Below are experts of layer 5 (counted from 0) of a mixture-of-experts language model. Rows are named router (the router's row for the expert), gate (a neuron's input weights, with its number), up (a neuron's input weights, with its number) and show model dimensions 0-63. Each number is 500 + 40 x the weight over its row's rms, rounded and kept within 0 to 999. Numbers have three digits each.
Before each expert's rows: "gets" lists some tokens that make up at least twice as much of what it gets as of all text. This comes from a sample of Wikipedia text that the model never trained on. Tokens count by the router's weight.

# expert 32
gets: "b", "t", "et", "eb", "it", "ash"
router:491501535495460475530488477509538536495497571510417450495447522563467461523501499472502518422511500499526531533559451468556498515542503498551538462527535529478515480488532540488477491434594521
gate0:456530460473461569586540509547561544435545516477515498455486505489516482510503516477555478478442460518436479496523583510449600491486510521505501503511514498480495471530567444467546569497559537
up0:517469467591459515469477538540453480428447541552487437462504514506505505472491495556538528504505471486511537463543497514543463483496481534500472527603552492436537465508419454545429477512511497

# expert 86
gets: "an", "ri", "c", "z", "ac", "o"
router:452536529504432417502503471483456456483510459472474421468501488447566485513480508480483473427502508496584477396442534497483488545526506464481508465555541563496528499467518424503482477438581411
gate0:495601505560518522479449489478463496544452494497523464472451583476501462528584502477459510539491452490506510515406483519478552562551515541515488556561491515548515477548519502504465535539515455
up0:502503427462525409430519500519473511491572467490508554529444578481476492537458484513551477539479457486592574514560528521516521435395509469484474499506586537549503547520520572448471435466429566

# expert 11
gets: ";", " im", ":", "er,"
router:492483505430486499409448477486486472446538465441498439485559501482541541528481589518572477445522485502493474519445578511488522462504478529500481493521478573514466526447490531530466467578430460
gate0:496521502501460484479503494514524488574551392481562534602482481440454558524529433496452529494562416502523475521536474559525515512451487465522567506527491472521589533523475519540514489491471483
up0:532476483473552507531555490508545516470466538485546459496524468441543445492453527482541576473443494500494540509457614483493485488456503445516483474459507518453477511479465486508560513439488519

# expert 66
gets: " |", " ", "%", " election", " Party", "ican"
router:570522513474458568555546489458493463487532464553510450489520536491457514513440475471470483545489459545474480537514497482490528430559501495586584532458504510561555563577474549496464497517538488
gate0:541430499547527506534498481534531450490473490457529529548489501531482535430514485503484516468467554503495460426558518547496450488493523580444477480450450516497496548509547588514535519528470476
up0:527517510625466390538438590469466544518507472519498470430473484531545525536465450520478491464479511487488558571514417490467540478478431440497522469529572501477517507470495515457521500510486456

# expert 87
gets: " T", "T", " t", " Th", "L", "V"
router:460503490462480490531521454472450493552499577493523456477511535512510557456457415490528584517536534449457553523447482435519444466469526550580500459469474393462500455526536551511577480481567511
gate0:441481386522481465531483530514456541492445384499511536600531452487513527478469492532534522515489499432503473550486524559438477516572444460594483479530506469586552543551476523512511546485500491
up0:532498555488482479491395515479499445513551420421502505459481410464467526494530516517472497550533488563454546515525534539561469539540468430439526506544416515528474477531535491496460501520544504

# expert 83
gets: ".", "s.", "A", "H", " In", "B"
router:444560457510509565530583471461504546491497501533559571443456517532482487444545511535456522524527519557548514459481478570505433489469489499482492439483440413496510481476503491558543510508451532
gate0:504557495609521454505535517480466542526470495487508525536508430418464524569480464478513501520539493485540508463473461522455484533568423501435507554621489488538467546539521505484467455549474535
up0:508484525515508566469483473541459479497540557502513575519504522571508479487559532541459475571471556509584536520484525481523523483550519549452446472455517513496528449546512549504453507458453524

# expert 63
gets: " found", "ing", " work", " play", "act", " us"
router:563599486536549538492468555590485518509588472519505570496440528494542429455537546487475502470459509515412471542516468520553491519512504517474492525468463476531469492501563573521519502489476534
gate0:519478607533442471403565539616490498541564522506516565529496548524499502501530508501496497457549492532486464520533531477486539456468533443539530501451479549519537543521498472554587473518540593
up0:509495505372489460489424489401521496485485517538495429464458466512514444471497504456541472530446554499526522526555466464464532481527533514521429535555468507489499568472429490524529453541496484

# expert 62
gets: " film", " album", " song", "s", "ilm", " book"
router:529537460476579469495491453534528442558519515511517567564524488414436495495496515543442535468449509490516486567470507472494454489506513537539550565457401534539468532520511561460479507577476576
gate0:508493524591447499547429543531473483481414520566511506499466475522506512476524477456414495489503504466531490549466532481470475473487517451484500504571507505505499500479524432529461452438526481
up0:499450567508465449448533521541523546559582510498515524534466417447546431503543486468512562470470483490478503447450602518428510517413496504469510455465409496550491522480505507424544557464501588

# expert 29
gets: " the", " of", " a", " The", "The", " first"
router:478502457549518490496537558486470502459534414486516526530458501479478497495499499496454458476534499497490407525582454553483462492503425553480495560514397524518474539522500549450466501507554460
gate2:527440465530519463472430463441585481457510554530454450559550481520502488535474486487542485515496469502509473523490443502515531523501480501459507447484478522543520472546531542504494498486462519
up2:453566451507505514538412574479488560546481461514442465490498445441475487490522490519459524413436515438449485523501467524514568517554495469571528543501508463506500505514569444557464406565473456

# expert 64
gets: "m", "or", "resident", "ary", "er", "ctor"
router:514557466460554506550538535461593476553443442519516499463465494465507473526537536446439538528490530476473512571508527512546499487498465456570487520460536487537493446515506521504457498544497558
gate0:516492548546613434511505534515498453523484549515425512509523481520482526540517474448470576439553485431482481555508495481529535508459437471516535468493463502475491534547470529490495486446487436
up0:515401436474480555502487546503518409473524499558462516478466490528428468544535483462516451471487517528555502480514501573424485513479467437495488502494510548490488503505456543469542447425529431

# expert 93
gets: " ", " 0", " 3", " vi", " 9", " rem"
router:477463494565478516463508479429509513459484501482530427509492453500499477561588484512466535519498530525539541537470527527438412484498443497549541415485559471489430572476532506502492496502490486
gate0:515492484548506480536544485482506465531552529491518508581496531509484533448453563456460505495542472506454522438496541553473524471524523505541544570476472558464451494452513504463481496497500512
up0:491461452534485497604492511536567512488558556453469542516479484519499506466603473485439513504545519561568502540497497494511550560525502496455497518576503576534506482501527522527464488468484544

# expert 73
gets: "or", "z", "u", "ol", "e", "r"
router:480470494555475491469521484424511492481477509481544411501479450483498470561588499501460527514491542523540538537466511531454412487492449500562563424525570466494431568492538508522474495498495487
gate0:500503442488492486557459498505503456549476480475494484538460488458535476434447497484464454482455564553445462482518363498507550565546499550546492441537496486476550500523479433490492487513522482
up0:498532500533500533490547474465447423406525477545469505525432488534462488495499495450522570528482496526510524476462567535481546525437442463510530433492506509471453497501492497463476519580480520

# expert 94
gets: " and", ",", " as", " by", " –", "a,"
router:497549498523548440438547516494509529452514411510496483541464466479426449542509552496472574465453545458542446502532510482476418436545471548520492490471481536573489537468455513500497482474525528
gate0:531485529517549534470538515521466493454523558538430535493473529494571465505517504512521521492536493471582471513500457522456424478468443521455492522488522488522506460604531490463472536464500475
up0:405523530558488541509474520395495492444418532419466450484482488513580515463531402537537507517501472535448448541462486600457518480433537486480511540512458516478410585507518527512525506518461505

# expert 38
gets: " that", " bec", " rem", " mov", " such", "av"
router:494473481575467498499504464434526509452505505503542442509464453476499486553602491520467508517487516540525540557472532531459412467510452507547519417493567468499424562479526494506469501490486491
gate0:407480508529497522514478558517547491422564483457452498481484500543521568456417432416458497555512503528464480513533503422515580576537519459452523535484457485492557537551515412487488527441567460
up0:513501585504487540540519491409489525496549490402519518487458492601459477476523452512468477445504470499553528503448524481460440466507495423486493473481516512554456637483472490497506502506493512

# expert 74
gets: "ed", "ing", "ated", "ted", " him", "ied"
router:477504485562499508429514527593470512457532523504541592564529520549475521526569523452479453531470477601482523520544544534519519499513480525485460534506469558565524537463523473429498532555481527
gate0:470452523457509490501496441454471509497519531510508519476550460446478502482533483549561537508509586484499455491507431554483482510526526459451497520505491513450480519556479507455519458511498571
up0:464497430485454470507527578516502476472528461557483543524449512500494474525511468477499581505503543503465490486559459480477540536497396522502496502443514468522468452556459570591552425473541504

# expert 18
gets: " to", " for", " in", " with", "ed", " by"
router:479492458511488522455539521496453481436561412469509550494528541533457510482511519478509494533477520488442503455562488498440469517585515470453410573461415528498536491477542471465529546511504509
gate2:499510440468525447495489505496564545550486419546457492471467466518473508555548516546480563518525519448507528450493493398558542498519523505473475404454505488479501513528494484470552410526529522
up2:502549481514483497505564545520503568548516482449531531448493499500549539509497462398492532498534562466558450474485476437474465535533502545575514483448542503564481555499521499505536539480492490

# expert 45
gets: "ut", "stit", "rib", "ec", "ol", "ution"
router:531480499540493533517528475492538549591454505519501484472461560510468499449484442446501469547525457446445483519505503505513529465517520539474509620504559473495531483537553512533529453487534421
gate0:460523516468519493547506506500432541477507509515483513406449474539533455483453550466524502554485485420474535545525580443515509564471453529540417518560482456415484449521488491484522521426495475
up0:514445421544499460567538503581423485563469477453515435532521489507488630479489514531494443501472524540496463509508478494490549511549560559454532530479476486503540496559432466516487509464487489

# expert 30
gets: "a", "son", "i", "ia", "ie", "o"
router:485476494545465502499568474528496473585507459599494508541537527466477511599550532493386573476505578541439499572497506473531486499413443514519504533541515473536459571460471493455465489554526513
gate0:413537441502496502564587552491532448560470534502504527548416513481490573514554493555474557491505501549557471439492545435536519519486548515501497473513524557441510488528484461515469505577512459
up0:553530535470443485491473455514440536510559530438525500533459439546505595534559499399475473493505518496578507433548475470461484494457526520457551541544565449515436508511524481505571411466429569

# expert 9
gets: ":", "s:", "ation:", " 4", ";", " by:"
router:530438543453486493437455512520479476482497446478479456513566521556530499425440460549559542435477546472445516463540537491428542441483510541526436546496488563473512487507441433485517533592524436
gate0:521509461554490512518482486486544484473587422505503468532422494466468497548538535505491547538444508522455434582511488519436558504521493490485504549484546465507546535543474521505495542504515591
up0:475475536515459491486576481475527557467481470556468466567571469433481472467484543476494509411475529470487488496514514578544437528602514508484464489486468509435439520489517536547538472525435508

# expert 43
gets: ":", "n", " United", "s:", " An", " n"
router:560496563501482494463426471479559517465459514426514480496567539534500491450465422527477501452553527514500502510522531481466547497490476511490429485510544550492537459473430426545553452590561488
gate0:570478523488536539469521521593573560460542558543469477506512462534458523537534533515508506474435553430564575515447495473476521569515499468515497528460537469475524525507514532508497467525518562
up0:504497564483473472486510548505449440477449529509452477537530511447493532496443517482520461512476445509464444460440454516583530500456479456470468479376464506513538548461465459504474493486453476

# expert 92
gets: " |", ";", "|", "|---|---|---|---", "otes", " —;"
router:538515458548490543517524491501471466489525453534481496540573551440486565521469521550538561517472488457522492487485556484430529502580452459464551540500428503479541492524478412566472525466478484
gate0:497407447474490462510509495455556537525505481465434457548515451626517514427504474449582543542444507474504511503585496493454525548550560460572516497458525546550463489469523519527515514486492465
up0:558464569451463515510490510533512415524525597511577476506513427570460572496559475454560551498497487492459477527547499498465456466537447472542523507493456462545514475516483513462501508482548556

# expert 36
gets: "o", "a", "z", "e", "ia", "o,"
router:542475508452467452487511451470482567486545552455507470474570508527463485577587500482456443495427550501510532401468512453531533486566435520515548484500467447509491470528543471456567468441505467
gate0:482485445492508509505531578512539527497609476525532568454515515578499489548477444427502487540470591566533504500539478540487526463540491514433626556516547516477531500497432508485502509469490486
up0:471426513463575457485420458515537501495453528545453478525512516485575480525467490470447478522439434533447508495568420499557518462515501519532483497486421480457545443483467473485483488503499481

# expert 17
gets: " States", " National", " US", " World", " United", " State"
router:547496512580453494522506532486475437487467449468482503527510498501433516532456563489510479484545486490445477473491404440540439553472546535566564495498465497550476520491487435470533505459496553
gate0:573435559554454451503587501463502533483515584479453505472498520494503530448482521520488551436513459518497458460546578534496461590540491537504483571534463465553536471461509414453493483462498513
up0:444476528497501465522407478500527528514476475546451540612542502521530507503530474491456548529524476515528499576460477487456623498517508529520497415502535515489469442533472490529469537540466513

# expert 40
gets: " in", " In", "In", " on", " January", " after"
router:522629456513436557535480452442487505519512453482531579447520491576501475517495474538520526475484486482536489445553513497520507507510442442485417525583467535501501549507481504509461446466556554
gate0:450525540490424465510548530454538542472463516495432465421444532564482452483498508451500469524497493406510507526458547499525517518543565524481480471538569508577489459567504507462472497465499466
up0:524515477535478461453522486574514556453529539544520506485516523513449513521503441507457475520535479518486374526511472524536537446536468510482520516551482499419517549441538443539476526467454523

# expert 80
gets: "z", "l", "h", "g", "ch", "t"
router:480582570478538478511533482499502515580513513516499518463501480564468472499497535507471510430549513448570455519469546458537556489524430455495549491505490439501539477440444514515496474528556467
gate0:492519566468510498541434456564505530491547505504460517502392473450444502496445494532563438440464469527514489487417605555522506557533578498515498465535467568470519524447514450520494538493508513
up0:563454498469510485494542553536464488466529529421463515586437495529482455530511497513548534457560498475490499548495558488510482497486540549467520448468494534509559523530461440393485584429462511

# expert 8
gets: "C", "M", "S", "P", "R", "A"
router:479521540477468445515502468470498523548489463527495500426573499543505549463451457488528490516448439500556536451429482535450438455487534446507549494442557480494510509499493529560478493516494552
gate0:525496565438448499538528460509531523568453510497498501485507498486514455461482514507516459507539481440515561538481493480452483461412544477546501499561469444491546558455560429470474481499470539
up0:501513477518506518480490518436475539469443479501491566497486461508480481522484545485472494526510573449436485442569545471439433531476492502455529537489514555594527495517501532493471371477464490

# expert 70
gets: " dire", "ud", "stru", " ed", " colle", " Colle"
router:504508492456549521517488446538557495505469463507440469481586457476544432489534497558467520548550527556535522435575511545578480495515551500435571481463488485518494523537534506473492494586474490
gate0:575486570456525518516506484553485379501486507461490420521511517533538468492498453559461520518540525594486478491502496533462465519508560428462498557432408476540495515435453530464499442511499503
up0:521523592424420475529506527451574547495459465483513517440417457529504492518498464500469483432494528555517494504545513461532526510485519513532576508473487462567522506509497490478573500550454524